Below are experts of layer 10 (counted from 0) of a mixture-of-experts language model. Rows are named gate (a neuron's input weights, with its number), up (a neuron's input weights, with its number), down (a neuron's output weights, with its number) and show model dimensions 0-191. Each number is 500 + 40 x the weight over its row's rms, rounded and kept within 0 to 999. Numbers have three digits each.
Before each expert's rows: a language model's description of what the expert responds to; "comes after" lists some tokens at least twice as common just before its tokens as in all text. This comes from a sample of Wikipedia text that the model never trained on. Tokens count by the router's weight.

# expert 13
What it handles: Year numbers ending a date, like 2022, 1929, 2014, mostly in fight records, squad tables and release chronologies, plus country codes.
comes after: " |", "–", ",", " in", "|", "In"
gate1:445482558521502525521515480514452514479475509487511634399531444519530475454447567477553532375466535456495527533537512498473433497547527529525487478456543504535543518470487511487398513398479560525508477579496514444403471470512507533546605525489482495510516504507471484441507519517525510480463518392509507521497537473491554478491540518507484590525443545451533511559495516508497502472588508474516476497496565533519488529546489561422551557442499529520537498520493482568500386498463518442486512511495531475484527498472514486561482432504532453479531466480486452527507473541527492461
up1:557500532469409554463544528469535496531530437517534517519431462481470460419521508490559497458511613546481498472550466512490492511515421505504525486508497555454482475528498575543511500486417519530420503526575527375501496445473496515512510534520514517509559460466480567539503507487518482482498502525463582524525442509554529508502421464515562519482504545473442477487533509533486458564407565503490509514456520548483502436492544518454458503527512498518549507537460558486432540541468457522581481540465501516551561452525519456523459607471527526506539491509482414546522414452512475522
down1:502470511451426482473522427559479456547585453491487471440419493490487484509541520486501447551509502576479475549485387535509566620507456461534496527543505558495424574537424445477513478486531522449512529525477526466543475483472487515519496442521503494465500534483455538482497510551504462468544538485529505568521472497489526458481450456492529527451513559497456500515458482554447470541500501479460471480362453519425469491516463496414518486489535527458578545478464480502504511523420563556510424505531461478483452451527505488525474581515435499409565478531521520491485517509509519491

# expert 20
What it handles: Line breaks, heading marks, table pipes and list items with dates or numbers in station, highway and list articles.
comes after: "\n", " =", ")", "|", " ", " station"
gate1:531561513496528514515485513506437545492496478452449511494500514451526509511532481530506501431563446472503518524515523511495459386513536513550448471478467459489477536478471560464399567496513488618436543547555585415502491517500475516453576566542444503486493476520507489511482557536507519480542511455390551533453519400465539541517498548515496561540470475462515539547593497458524458460594494496482468499465480481498516472476507382537593514455609485512527481517499513504532513497481489559453524514492431465480506502523526527485536478474475516437516485528543489462453525459489530470
up1:472490472547465544493503496466469518508496501494490487460507510500501548494562414477521530466492471437526501479530448487494498415416507488494516454509516560644484471468517514398438529454538460620424493539486544500407507480521527491543546506478490470518520501538513466518469520581523521494493524482474490546505477451451484502466504544517487552577491405473520492510487460463498499475591542574427455542478504491425513460479502514577534505466536411505526526577486483470495511521490504450490506472443437381527453478541534525537584496523518439530524512485448477458490514441466501498
down1:469438509533521492466506490519545601467520495476508394539473533515487517505491526463550534516535485372467500464478506559545464442480418526472513503481431470439498423515482499502499481486476589465479544435446463483504556574492497499545462596540563502503482550503521523489536404520548468476492501567433553481430475537514544562479555547501509512522529569563507521457487555479453507412574506540483483484474508518522496478545495532499544475478506528588494470511550575525495514519565521547480549511510438484469505532585486541471435535548462505469510479466491511493562512459464534455

# expert 9
What it handles: Punctuation ending a label or sentence, such as colons after Runner-up or Doubles, pipes after event names, and sentence-final periods.
comes after: "\n", "===", "′", " ===", " MF", "\""
gate1:544444486493535515514512551507492530538497508448527515485472527503511476541478468488503495498455517511524547515444488460430497418523467551481505482505517495518580463564470503467460531503518534462516566417511525517447501469467525581480614535498445571430473550559477463484450592489456482474478496542453529485466529548542521524466456521443507551479469512433499532515587490555443503535524388438429437523550555528529536455492561473465515519533505469481514477496429489569524435501510514510526538485419572515512505524471481444508509469455524452529464467498460456562385531514416519489
up1:494486466565492487502455529550454455514575532487518507483472553497455495507462515452453481599475454513518532511521481476578465483565473577453476510517461587481546474517494424465417466500465499424515457450510484495500501414482508432495524491550450481524423459497489484514526553462516471415476491542506467521504528512590472468527424493508507594555485488478545489505556536534505506578538490536499421497519502465462517408497527528479494467555495490472490527505589545532461401524505519521487499470504499550546496473413530530475515557552491521623453455520505521539479570480440494495
down1:545432493494563511456512501530510538510475491439518523561424507482529488522510529470450526450452542464411578477485518462551561542547532513471540494473520498490534463509479512477461494469484538515477456482455533543489494552472503533446548481466438531518576556539491563486459541591459514521560520448503468537501465451442551558523570509529438496515517462455436510545473527515575475548561537542502499502464542566493539534432491457466464547521597505500518552480526543532591476401519480480552498432533516528474567425468480438490482477493522565564526493457471520442484561458552527487

# expert 37
What it handles: World, Europe, and nationality adjectives like French, British, Soviet, Italian, often in "in the world" or "World War".
comes after: " in", " United", " the", " and", "S", " South"
gate1:532550505510454495489558422534525510507536469391472490510464502482537454514486520580568481505529530549487554623499454499431411505554513467563486524399507571543464535470502539442501528523512517451468437493468577494508526563453499513478421553462464424541514533501492558489513475480407574491449490491512493551439522492492531492478448512497525493467509556533512511459555445554518449500510464447468487482515533464446507496502482488509507477492577430476556464494482407431528579505454495534461562478453512548486519506509471501536459493498557462426481463525511488500526537571482509472
up1:523424490532570493438480514548475485571478419501560506497457582518525473529520529455435457459481504419464540497544502543494486470473478588540525518541539523435485481564521458498427560456477484549485437505570371550487478492483478481518498450472506517482506543497494470502424483461520523564459494493509521561520488529477510461535538457532443502469491395495493378518426553507535519513504507496488504515484479496483468517552568528471469492448441507479478500407478592566491494578530504529526462506514468441477536480456484516415510475479424484519518492539554512528421518503488482483
down1:495521520485440496448405452455513488502502594541487515516537475527460522485449462508494570483461464542514600469511589548479476502577478488455467476507456482505518519553495516394444513521534464500488508483439486468526486510499521523453567556495519566521407494538472524535506515576575568530513536492518449509576486518530467478509519526547558484492542511495538545493548482592470469595525492482538445480538532546523409542541474531415449490538478548555494477541446517551543537481508521447455505577534520534492528474514537473480566421533479480519486490482482459547435502551536461467

# expert 32
What it handles: Opening quotes, daggers, math dollars and first name pieces at the start of list items, references and headings.
comes after: "-", " |", "|", ":", " -", " \""
gate0:463558546556503534547529364488490546548546559530504451445547486453487511493496502484540514456467492438482485516502512499478389500572494537557504486491546569563490464502428567526492521424516519562530529476478481556524515496560460459534532547525541480513501510509524552485486506572471506488461510515521570457472532466466558528443501543449581544520473477414583473463496489471490401469555544503489469499475566510399505487535543526551498509553517494454485490482529503501513536504474567537552503480468482481494437560535450409470499493437489468487467491502429497526485538590522530474
up0:570414444484550440410391585560484449534482457499426507536503545495466505490497499546439500523477488541511512527514471538462490487522509538454510529487518486511500437515515526504453480499526490494312474448534485495519508526465472544487510518536539443539503494538503514446503512504471536432476494542580467503492565470481531508436432478535479486440474488525506517526522469506531548544524505560447519481562412502518525483504511505488558460526531412472496508448539525560477526499553459477614512487501571551517503531479511521509521528545543494552448604549470512527495517517466516443
down0:539452431465557508459451563524513523525571441462455504440500535536537532552477498541496514518568509488472440561540504450495500488498511486494457437542545472489499556487517494457513508563563449485475471497473497489506472471504558529523487488467487453473510422607503555444527484526459504467596409455491521591466477534616495561538491530473483455512496435457491508497557494606506548502495476443520517495405442524493555536451484387514399494533468476537492460515554477487522482469497515548466497546504477494497513450493522506473559497493445496474469560518499439499415537501514471518

# expert 23
What it handles: Table bars and surname pieces in names, especially foreign ones (Ke-iichi, C-ă-pitănescu), and the article after served as a.
comes after: "\n", " ", " as", " 0", " served", "%"
gate0:463493567538459553569542479443509528544448580552443543461457418478494488507526510515524518396496572518525526457446432464446464496528520526477510502465462491519509448531462498520487524391487451539506469547503587502428433533556496521482541507491575493501577517524515563483511579516512507499532486450524547476499551479507507502548471508460502493539375545464504566585461445445559527487506496479469503464531491447604501558498561476452507477476474493477534488466460449543509523505495509473540502438449501506445496499484451406513422506491519447567484489458505491550488487528494501512
up0:493506470501472492521537490542531507490536421516467502469499504472445547513513536517519492427538492538510480469458492518523532520476528501476470464484505409516505488465486449552489527430498487537531501448469491568488459496530495468477663495464422529494484425505440495523496417495504472477531546462504489403528491438454522507549568547466503573469344574461525554559561537504521460531532513493564479481511500439515439525507528531433479486509465526541566418513525520506525462570541556512441495419487588544435479450491493458514493473457522481471498474492504465503482549503477514543
down0:522541540484459519481499527471477529461505544555502544506488555452526500483512552488551569462393458496531519520433572527461497544518595511500453472508562479486540504506379495440512458502511476502528472449556487531542468506483519503453456509426466517535440479458556470490450510437537474490515517532496490515477530452515525459509562398420521539452475484476505429542519498456563565485453459478471516478518394457440508504560426509492455550450512523453510462529565494586509423524515547486435565471458446505544498502506501469509492536489535506480532441461513451585540488439466498511

# expert 15
What it handles: Opening parentheses before acronyms after multiword names, like Council (LGC), plus commas, line breaks and table bars in lists.
comes after: "\n", "\"", " /", " —;", " m", " RAF"
gate0:530473466480531502476553437466474500508511522447544546509495519485565487470508505504521561454507464502515514471471457481466532465506462513568497542511525518489505470555429513504441498472526542457520588561520429484506496490524501488489526504453560565492474523475526491520475471544460449589505476487460475436460526440605504470479491451493483481523516467504481461581484481477479498516561495449462526560651535487526498481547496440424487529456506477507544500438493519452584500473543527497551582501521509488497545515381458496516538422464502442564480532356529526503469477430511478447
up0:496522538499514573567577413448554463460519422469470537496488508487546487523420550471428527504432474566532488466517529529499460486550540504478537484474557512465468537428512531525494487569479501545525575487440501470493544475454464484533486499487492496508449525521514446541530532490485467495502477439426497527432531526469479522571424513497450517529421495512556510420510443488471471531575496481477482583520462493461566503518452523506517501533497477441442502453489448470462535506498499408443521441496478424504473482399484494465429401479507505535551562542423458525544515475496462518
down0:542513550447482522459481448466572454410513450532502491511585531468481437520519487422484448498522464519520482452518547520381484493459506541557468461543445519525446515478407449486402457520504511516498554488506452500572462464518408498523520486462535546572572575579522405521470472497522492500524521525478473532595525458572519481550478412505497464495518458493581492486461486528555482520502565464466498533481441522463525515459411525490525458516502478505439468449514472533523524500492476447482527527563447526451476509467453492460467515471478481489539493538474520486502463436470488539

# expert 41
What it handles: First capital fragment of a proper name split into pieces, such as K, Cl, Ro, Mil, Sq, often in species and place lists.
comes after: "-", ",", " of", "|", ":", " ("
gate0:618606569440481464496494485544501517502497492482483480424539490457530471537456455578515513493468482474454526509511487392481535492519477534530496516474544542520527481500513545492527505428554497478477472501542552469510488479505461533518578570411487503485498504523561512425480524449468459524494581488539471414439485459501527557472498499443526505394497510486500541564461450519516469543547485487537408516498511496513480491483578449492459548488519463481507426421496506519459504513459509458521504435418535510432441487467501452459507475509468505483382456436429519516471481508446481500
up0:382441414611481615549559510444481550505455545462497566523510500491577453482509456455536537443491537504498482503465486520467453497543505499511466510488468527506457522521474523481460560499473509539516559470536492509495473540441505541460466496541519555545559564536484470554465480567490508498466457472455551536502570469477501464521559554509533553597452422464523483465542529414551483427488483477443539458502552527496520507529465566515563505513551483481502633496473451481513476472545516552517519501497483465533532513579467468496480479458486461546520543466533486498481532481512517457
down0:451457514536512586544633515450539553557488517572470492442438509533422505489543478526498529463484483516540520524547494527568562528486496524481434494528520470429544478516472510521484452421476552502531554470526500557500490503454489513556541403515598493504484416511478526450548520493471493581450452458502458420487507551499499484494540589524533523578529504522504478472487548491484539483470460506503418541510534467505481473512521531455507542525542487451488522502516542415543482471530501517568534490500484467504534483463624494538519434583504472553486504450480555493506552467517545511